config = dict(
    num_hidden_layers=10,
    experts_per_token=4,
    d_expert=64,
    hidden_act='swiglu',
    router_score='softmax',
    normalize_top_k=True,
    init_std_router=0.0281,
    lr_router=0.000241,
    vocab_size=4096,
    norm='rmsnorm',
    norm_eps=1e-05,
    beta2=0.95,
    max_seq_len=512,
    max_steps=5611,
)
Below are experts of layer 3 (counted from 0) of a mixture-of-experts language model. Rows are named router (the router's row for the expert), gate (a neuron's input weights, with its number), up (a neuron's input weights, with its number), down (a neuron's output weights, with its number) and show model dimensions 0-223. Each number is 500 + 40 x the weight over its row's rms, rounded and kept within 0 to 999. Numbers have three digits each.
After each expert's rows: "mostly gets" lists some tokens that are sent to it at least half of the time; "comes after" lists some tokens at least twice as common just before its tokens as in all text. This comes from a sample of Wikipedia text that the model never trained on. Tokens count by the router's weight.

# expert 56
router:498535513454444497476526540396538502471592469538431466478539557469530551487487477451482520557486491524578476522526506497483502521522481465434536413495516510503492502499516560563541506467535481430520461483548481483538456492505453521520510432443529420441497486537615581492471525458559512579417495483487526487496489485481472500464573463524444499595498455508507518430460470527467527546520463507497471486464491469594555482541422497510528470455519515477512557486555445496550451470524492557499566469490494525430490404587487484547476479518512536496528516557481515574517504457506462543553497562524446532407503485506489511443557521450467485544447453466498477585523521469529485535513
gate1:441570508528467485532524526443569530484496549423514507490455482500551471542467452466569518483487539456575546511555474442429564492518560490523554464538462495485429480501514569469546401530526505505565510463515500544482468472498469512500462451501473461513449517492484538513532484490544477514485497489557495488476441559493497598490532546458415480501470540535467570471518482484529451464454478359464493431458557461500505544531443536436463509488489460515558471510432482554430524491503441461503547550586478499427490517524520494521500553537463445451580518583434505475538475471517459419497519466479551533471501519537510534483567531551469532431552526516562534481484530482535497491487
up1:492551499547465566500535543489562542473531448527505502529496490566526501537393481476511502487450501456570484555477507457412546516550531572462539495512531521435493503477491439519490504518487492495519492516503403504520485523516460506484441485517437513502502531420562503489532427518542537560474487542547514437530506558506517555498568517484465446512492478480522628507470491482548479557517499440439504486511592524484565491481516524525442504483491491492458455494543565504459531572522513473465561509525437527430525463538543515547454488564485443575612482501402516456519484540465451445499540452494456539464501515462415526486520524500495516406529523472538510424555521558523439498531
down1:455476534488544500480535446525527540502448508532514463451481609413499579544445503537500490509495523490558533470496555554436474494543505449449548508490474500496538475464477526481524608533553450543530460450492491540543465457480524431474448529450474532445525497460493463517494512473460484529490476458570545509467444521461451468546391405535494531507502502564406471512538592567541445516539525424412480486413503551549518441510478476477454478449478468495445506427402496521551553479415513539529520514492500525489515482457496500498541428471565466495489504470502482524509492518471457494492516447527471424500512525494476465491479497486463432479523529485535560558524498431440487492546
mostly gets: " JPL", "ourt", " census", "atin", "09", " ·"
comes after: "19", "20", "18", "c", " C", "ac"

# expert 37
router:491484504499506576454512507517537520501506515484475530511449489538473494499518583469471547558434464517569530488500513478451480473525545521509513539466500505468459520495587478448470560530493459532475486533593420483461475450559487603488491502452446552422549534500484540471477443527490467467520471424558476541507549443479528529512514524471552540574506525457477467511463493458576542519529552540501532424546472447461445421483496521488473485584526544489463456523576555533480538450493535444497540454499513495536561510500446443536459401538506474544508488479531554507591494424458516499434456535483527469529423547540510432479498561550442446541515525507550513535528455488547551495562
gate0:564497442427601486435500512492514504467477536542466490538447534564513496536435480445514439526517528476508500538497488538434410510413542492472532550566526448462502504537462535439423502569462494551514473533525550509474497541485554516502447440438509499485491525467500567525607528428526458449496553476466531560496546519467498503498489515549488544550429503525508579545400451542565531541509517523505496521487478465479524455509530419520558514529571499571483465430579577505454529500483499532524547484513495468448430520545473417552498487495519484520534508580491504487496551481499444507559445507500507475545425475585518467475489481491488469564490484562458495476511485478476474489454
up0:533560497446537526467511534468595488471501480551505568487519498506588568469395572560442500570460486421501551508479532516437458510521537499504478553578529450462515491473506545476451532495533495521504501504488486519521530496533549553491471411513552513475544568424476488507606574432545438516429499466434529513540515531500544474526488601484536558483446485523565523526498491525536484540480485520529494602489477505481504501462555468508507510585479487546470481434553498512464503555502533604523595464508505491484483475533471463546488450532505528514522471503459521477441525437539530513546460517529451510437482528529481454506501529497543530587447469487502434484486448484451535487448
down0:539483565460560485484539509507508492561476502494498517489440476486480456505523441503505479533522528538429478524556495491491480525523529576449496501483506443458461502577458543512542503479522415525557476516528511531476500546516529469549503552489528410446486484516586492547526560462609468530559479496568475526552482521443485456377509440515507439485463544497542502460444509484509480409429527524403506496513493529478472519547517498486486487503442534492461562462542482553482478545476542582524474581557476462539524518501432522551437421523555498483569556497593502547488489502485498448517466416503452508498482515511518541480481542499601547468449415520513509490483524551451455510543
mostly gets: " film", " album", " series", " Film", " song", " TV"
comes after: " the", " The", "The", "|", ":", " a"

# expert 70
router:441517495512441530486504496480514471429501536460557432521478455513492483502494413517502561528580477395539543480479507471519487534562544526485472496464504560481475484464479500502494504536489506485499518577544521523519488498488564537520454514497508421480534489574532478584585498470556466471433458488476543519495442512429453552464469509434523531483566419516465532504465471524489430456488538490477534478533572493488543411484536530489514447515484531504490480469512548548484493439566462490512494458524553477448437576491534594481452542518557504570482497580489560449502507591489482604538552455469540528451466560517523535516509459526486522483547505559489566552476475508445453532412
gate0:474502501487444558503482535573454572507562519539523504547509544527514451491459517490605473540496520433533552504454467512478522542536541522489473477532510499504525499551492452510465524539496468493501474494480567512501488470407467481501513447497512458525458592598509408436514510433573448503450428499512493517520442507493539566477534548495475462535493506507455514536530463521567458472516520443572501551524554513523527518465477503538571507520454529471460460562559483571442549506485471447509508523555531544524497537508500530542492506496419522576468423531524565481464517518457508548413578421528483526445428466512469497488477375501459494398509489484506476487539529491478515539429
up0:433462423506485548479467483483380501514545531492500510490515469531418460501567544482472589514533483454489506492518480579509530529460572502541475454519470499523497487584516531455479518488514521509476511535440571564533451482447477493484568460526502484534449539623499447512569506480475448494483462533509491500529412496457470545488460506532490495535540531466544499518561484498537497501487534452541436514492611518535524458526461513498517481460496499553503504548574465579442567460506530509499434496475621559500488581495504546516506508489427466574495472555490511417496550475435485531463517445523491519531430453444466506515495464555473488539468471495548539459451447484451536533460
down0:440421464473479504472483468476446469515501504522445572472533428519498503542509529570518513502497476536519503494472488499458375445453561524522471506520517500583493485458465426490518505497532531488439517507440557508547511440498514503612491494520474485577461482493480507537560576483458545526450574477503553518468497519480455492529489470496452527457553517439538558538531568469561527450504533496555407483533551515444443540494493489462533557530556528480533455548524493444503437492402529538458465442593523537511446525428518534487508483496483531465478510497476549514471514451473473588544493455448530453506539510533527507478563439455440587464469518535538468448550466474482490473565
mostly gets: " at", "″W", "@", " Coordinates", " MPC", "At"
comes after: "-", " |\n", "\n", " p", " was", " P"

# expert 38
router:548518474528485476465479513564501503559496546496499442501426549547494444476496550477525517582535502470430519504555505458444449456578466499561558417501530444522480527407531460567458423460495525493503473470481569474548506479487485495510521453426521501607572548534467518539512546523526468476467548522563489506446545537508537506479541441480498502580495494487492502478525571553504533504531603478532501512463423428434443529521530456500599473496492498515503531504479566467470488515481460528533538577538497463457499498523521481467505481452446543528491513538435433401470456524486531479546490521567506535482536478508509533526509436415558576482525495493463499545499510460533422530498
gate1:430512504510515504432551540509532494545558509385551471501417500514457556445490459583537503505436538458462536521482482515541508538501542572481520524484484505490455491470529456474523505502503511489524518554479475554492452544543448433459443468413484484501459503453470493496457563538480529474481423553501525538522538538556482571448442537542476534518534481546492571459544518531464474493500521555509508497553506468506403552484522464534529510495574495509500476471547500496448468513533524562541407539479532573510503488483525450503502487487554399542588439430508533480476419469478492463540531516510481501460464556431547465586532433544478537531402538504515514525532512462543473485573
up1:557496496485496465587479520471552497468423542574473492490548502509568470556448561462478489460533505563538421483514517500498498469549476407490493452483516520502490545487508565515472496502449521474507514437555481449491547478503533583530580529562595474568546502531531511503547479460492448580479558491558401478497462541446513480567535499477519451483532503493486477522442480467565519535514464461506509495460538538519583478544450508479452536499424519577485507481474528510505579567480467464500565444491474405511484518488533561494466477481465550477426495588478447595501545485489534484450472541501521494494497525550451494485467594385528481489502503507496510494499519439456516503474
down1:512487502513496472505479493484520481458430497526454487539548524479532515510433439538461597430531470465515520500469533437458448453538405499442510490503513478564460483459507536506495482504480492459480489528546540530490534441521548503526556555513456463526565508452493460503518467557457429504493492415515478498503501472533520472498573454511529543554490548503527515570442503511462446474497565425448524555547524518449455423444556500553496558531483447522421549438503462472511537491489486515455536496558510501521458547504539457471513514598531514565468495512438520567494521434521458561459550484467495519571546463534509493535510426473571493447576438510437527471405539529518507384485
mostly gets: " (", "(", "″N", " [", " (\"", "(s"
comes after: " |", "|", " /", ";", "\"", "″N"

# expert 13
router:536446553471565494504530474572518503502482527534459493497518495520445510512486491538458546488448493492472487459546568436499495389558553435488559453416510490532523527497545410475506514534398395498466562500491504471469486461529430466514505517536553551495485538464461480492503506549463517514501550462504441498546556523581551476543501520504445431513498422466480462510498539578444505511524475450487460540524455536486482429523497504507415435504478553438487555512529591567496461559508516492488470488551464512468511503470566542532498472508485547479510481533513442565456489425515480470464496529504541478470416459457453473478466559446432555450505507552499486455495445482553567498569
gate0:441497449464444561520491505557438525428552451475509498480472538525537489439481481537476517478512467485455440584450507551507490557429466462436523473463473504531515541545526470417433505526517569465442542501538495483567484542530489513483406474480523440512515471446435473435550469506545497532560540502490539536450494503489486493573545433449430582462482550539521481501530451509540498515442516454502468484488475627536443420486503571439534495441483515473491420487454520502499528473567530534500489514563453557474527529471524491504490530437494470475502435424473513479512460441539511527447461480508492500479571581490529534474574477545476520471502531497401467530474519471503487548485
up0:468450442609551486584531523492533523523562469539509484528469464531527548438488416521532485446448552513508480499439459487448523507538537558506478528496517502556500553536463475510448466417505519511537443446449484520448451501478423486469535448482508541386489515486519496594473449490424485501502557524554414482494455452528486516451504515499467447567513468510496508461478482531469509529472501487543539443573488482510486465475486540501448546524492534507531523467475526520427464536476505497554474562583485492523533493417490441481586430530488536511523480433537454462539516504473436477441535606468586497488481519420493430487464504484538456512443471524514423508489507503482457543535
down0:543539501532425494524496443489498490583553486484389496483469485463471495479427490501546507452485498569410499523496484525467523556506504524532505486510523555481462509474474544473501457458522461507482524443442502512448523525420498512497416520620506524491493553508454498534505459548461464513471544601466486423452458489515398512456570537483445501477450529509477541452389520515533552498516462547542551487576543501513491547526495534478408465484520448471458530437519495455500501463453465532513475540479462512494526486494559490511507470510426531413541445535492444534559524527494465470541466436549524490588530478456459551543460509522502479474546373491456536506483489495488523521472
mostly gets: " D", " J", " M", " L", " Ind", " N"
comes after: " (", " the", " |", " \"", ",", ":"

# expert 76
router:478547464552492499525451475488505520539503522491524547520561395528405564515460547561512490559532479471481469529465510519484495556497546463508494431497572553483488543491494445523515513525569560469502521485556554505494522511532573507545414538568520600466490447545490567511448464519508546475481494507467492551565516522513469491454472471449551491548500513513529495476518467394440460483449453466470471443464531534453510483508552504434512452583487529445444596498547546523526497463503461500448456527442512473465510582455478469486470486455553441503456550513449565520484465549501462517490531465500565505489480585456433490496513509581467462497450510547537421543577453519484533497484
gate0:486505513501547487468501538514465486523506530552468434479462406494468445534546412509471537498522494455454486481456538488484462504553552539551491444515581487417496460489631511457497393535507479488516495463521431531398534499454566464487439531437518475488546476469507467484522456440542491470546472461536485451498546510491524554540492461543562501562495519494520446466489468465462514515423444502564521478451499456518539576451534499479483573510495520562500512448557567525473503542532590482532485540475515466438486513515500495474460473477536467458533567490579461479500496528557549457481443464574471530533410473482501520516466505473493450588541568526460495424501544490474504520505
up0:545497474469536526481532543507544460511488565489466441558531523427575508438566565526480468526561508549499506425517514452512527442485544523488497468489438500512532573496515549572488468438477461555559592455494502508584432448502543557451502563600440451500524528500500484524539538502522446537451536545497549474475449468464551464456480549424483507470497508569496487516471531544548441480547517523425533536562424469475433483543434503507454497514520452499466542522430513527475452510450506570467544534536522534517495529494489532515487520533458438526487465481538535424497524530415438542483500574428493454531470438488518537493463527458503496513517449512490527566533505432522509467553
down0:573494499408546462490487455391466546553505481426475564460541479531511520599605521508507451490551454565479515488512475475502525530485502519513468504491489447519516571504465427498493551467515548526519454557565500494544483482449468490493520562510467531501472482492549478532558495501528522491485450531516493545383431504490511467527610480499554482502469547489516431446500495454478516443506523533468500541534495517456472524531516480530550523471430518537443540456452584528454504441526520495506390538563484502431482515474541499565473438491484523511526510515500520512467467505513471513479513493626457513505533452503505506508461518508525488521440547556460556423528603436431507522472
mostly gets: " Coordinates", " Rele", " Preceded", " Date", " lo", " Notes"
comes after: "-", "\n", " re", ".\n\n", " Re", " ("

# expert 112
router:452548595467482563515476427514524550466528557510452547487522510525522510523522513510554530510519463468591453437482487472518499522480535585535551572485472565515398546517531475515484549516445529485508464563524497448463463506500526532490548502466447539582513491437485537492480528537442506503394493539510439414514469532458502466488481542532577509510505482572446508509484542524533530516522518507516519485543510457523438463514448451540493543484552574612487508524536573499534541447471496481437518511502484446539533432522444463546487488549458453481536528498487588555534452512473511481537495436460477507519416512476430498565433552468519534453570473557537516540512526458460518493461
gate0:496489548475472470479472423535497539458560508486518455552581428506504419504463545454597507547525462401509494449415471533523507549535465503494552515517513496569445537501488470432455532513603533393496477509544551479512486501467463554464509522496473497555508499474495455573487535463516544475422518525483523423457481470515512539515507413465486509421513516555449506557464525468549468496470467501484520454538558462547457493486491501525437502437465492512418501516516573543492499540495543479466570426511490525535522604538557455498527522542526444454533512478576566414506521537455432495464497492528545514526476536528486487508510534505540443448513472493535472535462445527533460526461
up0:574518495473497600495529487519487550477478495515477481490567446431486391472491510535491443496425504503498488420497511509418492529499507434464464539544464468530455517494516544460475542452441543505407467480429510451488477478521505414448466461444476513503460463490484462536492509439461529463456512485488446548445493502482478558459471526481497524454570481557533471499476503532501506559506537413453475452428516503472421526499530519596527438460505474550492489477513545497448484463512471525525481455502568516556483512391536492512499551525500382543440482506537548464512507589538424582487544482544457547505474448508524490477510524516485528538518511567462553500552437457563511477499
down0:506558526500473482421543548611492473512534481449482518499444489468572477354455495491436498501486521493449563486517473517475588380512497474552495451527544463522507573471498480549471475535558471554546518466575477496413469509491549531489491456451545571438529500551501482480542500532490475538472509501464452511488512462558537474482518431512544499463493515525531492514447498504545518522533444511573508428616452478557422482480476441530507476523455375525481490523535488534451500513447483514479469458503562489523501490474510563531453518444470503542499391509515474562471496531489535481557527460479535470552570504493526457515492536537491509499493519490548517570475501478557517479510
mostly gets: " station", " project", " port", " church", " district", " architect"
comes after: " the", " The", " a", " s", "The", " v"

# expert 96
router:563476532465554508540546432486541454461609505465393567509481525505498540456549488456474523465582555505503524450487441465506478548522523523537481499468501580478489571522464505434467500478490490519475473516536535456528498487441507498515428446556444467524546508513521421580463498482491438497548529555587490482541526453573532550511475527506529466489499519440498558515514489495507513526471472502468476486534480488531535491486576442503394472493544499500548438510464486540517502503485501582458465528502485471545561552476497577576538550597513566524532403530494464534466513445473498471507569507476464407495397502509483489534482516459469520527466547460479475472471465506520442553548
gate1:512515435505489493534444523530537562434587561578437483405551513527443539495522526454544522485477502522443471493502492504491494562561527505556531515476470539461523497544463422435503498517522510500445492548503571582502463450461549496540441527479538423538512473553495490451537456518500475501434513528493456592503525525535555534494445459536516560460456516495518623477511520481508510444497527492563524467560473501539395479511524488436527576547546554481465470512505492454494438465455517505549499508518462524501569543522491452523523555548475512523429431478518588478549498434471456512500512437463508432503493552491496485529497535517480595479487462460554523557502532509472473495424
up1:510543526486478528543414537559571557432492496538450502533482581519450472519472543478524514536498471554512517542514575532509495474470486517532484508499463482516460498521482471508462480557499581459522501525617462524449531509447550456474477501491475469516459481472541422475549487573617421511507441559595399559551488574512566522499468500536496471448452497486505566526514541403513435501529540439510484530574486469555445535519468461470475494517550521453495485509527514415521514474492466509515513509445455484504505512443458443516557513483487468540501500516433543554504480412514475507545496469511449474479492479506485486497474523500523510527590469410553480525553466479461586529461
down1:488506422558496516509543525505479488483530496418491471508516506485551516466527586521552482588532489552489502442487468475579497536481500548460491542446534481571550485461487500482543541522524498502513477522477486506468465436408536481482493470433554461459551519538519534507551463507417538474514475533481433467547518558454481482503506470532484517463438430533482443441549515567486459453509435522474518490535487505503521554524480531444510526539435504492549514493502523475520483564412477386433452496445560493551531547478612483475568566463514496487562454534475468507540489454459520529509532442423491608489445489471511534527502570482550501459502466513495536486535440563557475419540
mostly gets: " CE", "CE", "P", "и", " bi", " FI"
comes after: " (", "E", "–", "A", "O", "I"

# expert 94
router:542516578441526453512505486468485550547553427494509487521482537570581450537424501547506506499529527493508472509571489581542565486452486500552545507486526427431510522355513540511510537477503431496433507471563494523480506558516447475504503510494492503558546469466535532534505541465468499487476578488528442471499510472534495511552547526549450480462478565489500542510480497538540423497508484492453493536448537507446518554507578499522506464407505495500463421475528476442511454495531534460463522564491434498437448449460468517445482459479546467553558532544469515581533515441519461455431541544533488513488564519497555479446478535467500447471534484455539453441530568453464520542555
gate0:540561569426537493521551575468532458498432499523535558574408426528601462519498422510452526504500476539501466506506409529486499485475454522554449571562566526464532504446510503460475458532485481561465581488495524501546485463559470546456512453498545473460515452454595514526584523468487502451476488468550466462502514488499533549500490536497548532520544469422535534517530460505498497509519474592510483515466496551472424461480547510470583442557556555458521492460544440467535524517502459453471478472523531572504482491469439462451450491455560487498502497436535541555473535496481492511473558502527578472512504519491491559399487522449524500452557491493468443498500501497487524494558
up0:533540454482521475534414512499551530509532563513486485480504512496497435479517464476565433497461520483505484518475522486492593504547494503514472459479442530443466579548532511452585438556473525423506478473496487477527476524505587448516494543521485497563565551603542461540458496578519444528546502539485478497429459575463461505485517549543460461494448567456519535514487476451470482556500441497522472523504485472524505558511441544531490552489461551496523548435447527510534487494581504552473474457484441469559531508508456492563473521515572470467497492581533442484508430537515489539536564461528443463472545517497487452538602461527594480500446477460438517437422533447490498484493
down0:504496484470516487529473565541482517534551475488493488508446528518539448493417540521510505522506443465489478468482535465514461506529552468496451446521529557486451540461472440493571533549514576506512515582516513508411515483519559530484437454488490583520611488561554575558517470497452523462493500515509513546517478523460439480544358522495509475515469508514517529516542555539535524507531482579487516562470438558490473540498508518511439586497498502536485398524497569556476570446515430458552524583573512424561552488494502494490451533519512513545567484544527461473556471505456561517483499495570504534485531484459524537502533541528466448546509441474469505551476585517487523454529
mostly gets: " Luc", " Alb", " Ros", " Ber", " Lu", " Cro"
comes after: " L", " B", "l", " R", "r", " l"

# expert 65
router:552492476449523499489611488516511509511540514432502508550482496503524496464570480520542532503518499525479525454562438461466428500560409502503474441543530487545537551447474470543464470548432505465441486490578525445518493466489441496484497524540535510557482501472541519469468549575516499549562580538526472496472514584573496478468492474494505441478472518418548494466489489485481501594481489527515479538550509472447458599507527538540463461515593476577400505485515553527406490506466510524477541509544529432503541475462488497507558468510507559511489469559487486490473454431538530432511571507582497487552531424557454511490589504451527494459496509471432502544490492494539450501479
gate0:484454473433517550522523528516539495454533507532446425447484479508523541504503473480458512477553497543526464495506501596443430524542500506522491540476460554514502525439482535447524494491528505504494448543548483583522481440474489479537455531478470527558498459615573486503542435555538476568470552547514518532532453512430495467540446600598515551484507556446534551485522510451518515551494536518520417528512525503512473552466552523567584510541492497520510447454533516499530558526465469503520523497486547505492552481521493492555514564611425497483532458522469537536527459482511485541463490498494409538499458466517485507529518501452426612514479464453464487533533539434590479540454
up0:459541444603517525480511460458490494557425478435542490569441521481481520485526486521482525591495472518490480494478527384475497499487517480486510491470502521494482585524523446506506539539522423530512617462481459464488488513477562488458581472523531470489438513432517536448473482446484580510476532414487480496485545477524422561494556385405531497502505472533515466526462493536453439437527457534466601463524482508511492473469440491427497553483499567470420508445467519507470472461533525434552501468608504480488508451458437481498504520471544485511489525498489457435469491470486492506536536553579509484514528487511472469520532456546540414524477508498519527470537461514530553488518
down0:529480553496471521490542606595453472496483522477510484497500546521589549431503518504444499482489518521453478468472499483434466534512485479507499555468513520426543504528499440447471519483487512501536490397508481464523524431468496551422472525487485523540461514419474472487583483461554472472489450507528554532489544445537497522442475543451553502471537500492534474492500463539459480424476366470538500437439409497498509502499427521497486433562569534476461475525455466541466594590513506592453502451532491515509516514496537496534505489417533509492428512497546430454465463530542529498493443457572494501454497515545486589498484489462527470519492538453536453520544502506491471422499
mostly gets: "-S", "-B", "-C", "-M", " [", "-H"
comes after: ".\n\n", " (", " \"", "i", "a", "=="

# expert 55
router:506419481541469500492504492420478460525517450453503434414471490491507412543514457480473593464528500507532457552522560518462497503572404468484474490523536503435628539475525517499501493428508476495472495444446470525509503435503499448524522515506500499465503533488514504488478427442518505489525467511509423455549548458496478462464534541468543480406508483396507531541507550545517483520460488585510496518527512547485428477508481570467506462493535457560522489476582465444405461541532531521455511537464548507508450495510501496467492528468448540404497465577583473514561461480484492483447497466533424522457517499462505504495548576488471473444467477537475520406533456463492472544483
gate0:493555541568459520470500520579497457490577491514528534485426566479578513434510474524472486393478499480453540545506511589492496503482513463520477492491542475429492495549516500458571451555511516524558522510543494449557487587458530565465479503549472460542529532576532520479507499521492554440443477501469537537565588528544504526524434468476471495565534542476434552503508537599496528520455540508514461533484501473477529510497548533414522459433491510454500466476534456460511443543480569514416457478518449486527536471455546487470519453452448560489469532493558528485526507563553455528472551539570422542489439492518509557544510531538494475484517448416519524524495498551552474549487
up0:445470507509492426490425564456439533457511532531596524491545434451520495561517486402486485397487502490465489504508537461457547506447509515547463542510528520440536425502512607462504456556519467478496499510520503473554494533475457478510515543588451447520483519487531582451481503594569518465451462475504497512533473463565480445518537485497461485488463519521519477447478509509468536475527574524469528540512549509529467492497468496526552443439423431544431492464496458521499530420562527487427506493472547534506502453482527531522505464425540547463474524509488473579505446437477407513487519496488447551431470496468521541497490459443497534567544486539541539471519526514492396501518
down0:498519515435502488452433457469473459512480507453478586492476427491553460534493497527460488447460512517538626489472527518534603521471507443487544470473580483487527509451498501583494415552469476483464432588552550496547461512527469416492473500537476511479466557450487495513530497511502432555481561461474561455494498451525468554489509580497457512475459570509497487481413567494492514472443456459545530536485546555490475542463521527472455488448479413459485493520521524514502478502546530518458543529438544490487479442461544488440518418575467459450453530516486457505428460537561449482482552487456496447525461521507486474500521518490514512443492517408583491489489485535498529567441
mostly gets: "ansas", " Turk", " Hung", " Korea", " Kore", " Khan"
comes after: " K", " H", "h", "ak", "k", " Sh"

# expert 111
router:510485527470589470513512469457515493431583511499473481470516555479461511486426480477479474510480480509552523541470530454480501490543501517446453481442455466499405514520421569543543506475492555512539487490482388585438487542438501488460523507475499501458512533481560425554510477507523485446467446491534481507531531500523435526515512470430498493490553378475469619440490540475458525549466481464533517491489517478433482498490488507528459466489536533494481512470571496548509488466558492551467425465498492500501524533475458543519500492546526453501530462527462472585442464455486429536518523477442522471546529538507489432495558517477486561542505441470563539538513494391531550600583
gate1:483447549530477461464443493525513507468566433485585475517520495498495547556500521471496492506429455512546495524511535549514532462525479529434499461474502534509499514445491523502538501524458500465538563458528468531572477438593491567492555433490465512513486471463525436441508491458524504422534499528537525489582465530491452552502513462475478512499538566452563517477513508540500454476521495528493541483443483472453462431516581481475527465579482543441552503504561488559496463525493451607428502475464546518410461605546486523554531480505582497463545469521515611517507480412493456513482582474450488533450523539570520501531531600538505505511459494558500460485466450547494517473476
up1:521522506458496472504528494518525440484471484469525562478528512527559499482512551434515421445538482561537524518603481464508550491547505460527545497427463538557541536461487438502499425522507503472443527502443479545500491502514530480460445510519529535531481526456529522480549498483485464553534551482421514521395490483463496519572488419577496503464489460485497476410527538508510531427511444498468469506352535542545450462499414451489507546519482444420501433475494405450488471538507501452493532502497479421543519485465421510542537527507516548443481537521541473461474545480554577591457571496459532473529491540532525473530478418526506486490491491499530495505512411503537539502477
down1:467546581510486506420603480494490430471484496442455558471486526438524480466507433473433480472464484523524586568504465513510528477459473491463460440534540481496493446531531476493529437512518449551448453462549549509518471509568530536493526538443459459527512511511482506486487555467512460486501557497489470590505476503454513520499529452486522461495494532447532448512526503562526479484445407529540467535494529487444423496558522539517556559513555472532502573521549502539519468501507461460515484536477495435510493441493468566540499508448540457526516514594451517565558529473443486570495502478513526500574496513585487417502559507470443536587460434579536472484573502515485492524602
mostly gets: " hig", "itiz", " CO", " SC", " Stat", "irc"
comes after: " C", " (", " ", " c", "C", " T"

# expert 81
router:459552534466506473502493510513413475528534519561546519427543457484575483555491477480484502503525552533501521544516539556544595487519444454541519479462473520520543582551473547522538540489544492474420460459496516490483480513477483499451516526444447502517552446531491524474439494497519516526532510550489518502479496587511468498530516562438378462555439446429529512505443401450473478474443536498562459485464456514470559511536526463433534509460427475496461530530467469560471491498503549459411473484515488562434551563412536488517542435521518557583502460566514468470476505475487538630496529471456470469471508490478519535488453528499496478506507522486511552492512535443553551482474
gate0:570553573464444472545490512533429492536484495550576471482443564449522478551489530510451539523508455515461515533431500570489519540486487500574509538482481501522524538487450475457489524497551420479448419485467473436527503554514456457475503583476530484536540488543551474492489559518587490507521503516567533519557547500510484497472521534505417518463445468451536585491478437460479465479413512508470517468503465573472562507429493540456528510509527586514428463519456459451487558476549497470431494512506522555555459498537500519502480489466491502559536585612461520416525536562504481475439496498499480508456597548465508521524504472523447467476500558424477510482520511484577519492502
up0:574410504469502537529514519529546471549543512420518538480503517489540462421555436468493502508505479518431494423520483481482563537508495460537485424495542447472510487587487527451544453407392535484534451491486471501580581492520499483531511514466539421490435538446510376539495502445451516498466467480463502480518507443495584515473566500521566462439501599494521565492496493508560410561532484514518435525488584557456531503526550511474458458531504519498529513530488562539525553554549436498494484468499501519522451506442463529469491470522527518493493475405502513484530437458491522469516529527520506496522513518469393534504495563448416509475506500507492470525504521503504522511473
down0:432494433487462482524435462477563592537477531413497544520526493497501439494552511484548435426549481484530520528524491409477511584480528520525489529479415541494462480589523565539519417469560483431604500443509496579527498498477616494503536504479457420454472547475556563496462447533412536447507478496574507563498540514470532561541549478498510503481446533419567440501473452512483460505516478431510520531450530530566481485528502484472492572442514543533511486532494467441475499530505498483491519464492486505508525489478471510496479558473485474461513553485509532510547471482488546599487462459463395514461534562468530452520478506490537517445505490497497507543496478480507511482452
mostly gets: " Ap", " Dep", " Del", " ap", " Par", " Tur"
comes after: " D", " P", " d", " Y", " L", "d"

# expert 8
router:449439474547492533489556445537534523493534527459550535489520429480477529499464502460430471532452504549473525460454463514504454455489485456553552522451491443472515451484479428535502516508460518506531512483500573479451509435511569447533516446528521458493429467530461463509541453497465504404480477500441447529465547525459442475466552485446475470499455525464574496546513539527552410554501444550463457500433512486426512481409455553476485469478511543445454455506572572463493469527528450524499486444496498531473550530453563508455538554476535553538459505596553538465548505411483452462521468505477520449431479562489457488521418425488517484457536513477459530536507504548498489561450
gate0:553500547485526510555506548547488487473495484461472507480472517416503506472479494536496490500478463463459517533560475441535545537506511494475506535561475520508593490497569568443590449479460507480492404480438472495552479456529540627601551521560514466516520509528462453501557426555550477493459487508500532477514502483430448505490479514506527535459502518532465527480498483545512468380494514464530465472539530523523437524534511457415497469497537445533487505525518468532580500458559469496478473469480546479497464533546549531498533467476611500529534505450498503435492544498475488506455509482560482395513504488635510434488471423504532498507493468486516444535541443406474488473543
up0:462503523468476506478459427466453549555533487472537513514549453549523427561506551542525536503528551566555439451471576564447467467469522457493487522496548449485445462505473450528396519519506474526512540520510483562464528512492443444403414451504485494493448508450555513458468592485495480515524555471523469515469486521551513463504504508510550513523528517457503495547466489454509543532511467508435500511448496508420544487504528535567506484514451518478514506494470484471423471526454585493537519520500400525449502484465404460538466533549421433502491445490537511502521473520513517491511530522471450622433544438371465537471539546489484498519526496501464591489479515532507539540503
down0:563440540469471480506537508523551554500468424525547474510517463491381493502474540489524448457477513621558463496487505514534485511502569449592526465510513538469464486508497475558501590522523452487526479500512466532516526435469483456605554488523571503541479450586524456530491481558480418421521545502454537489500522450532489450427533457476442563495491499525549533475465438490509475468493402502443504505496503526485488480478422460470487558439459596542480482463507450472580491524511522566464407538489460538478520506541548471547517511511503480532447525484477498453461550495494469524516481516519542493416465459475445458495465493491545535547502512510507556541488455500466497579438
mostly gets: "|---|---|\n", "|", " •", "|---|---|---|---|---|\n", "|---|---|---|\n", "-"
comes after: "\n", " |\n", ")\n", ".\n", ";\n", "==\n"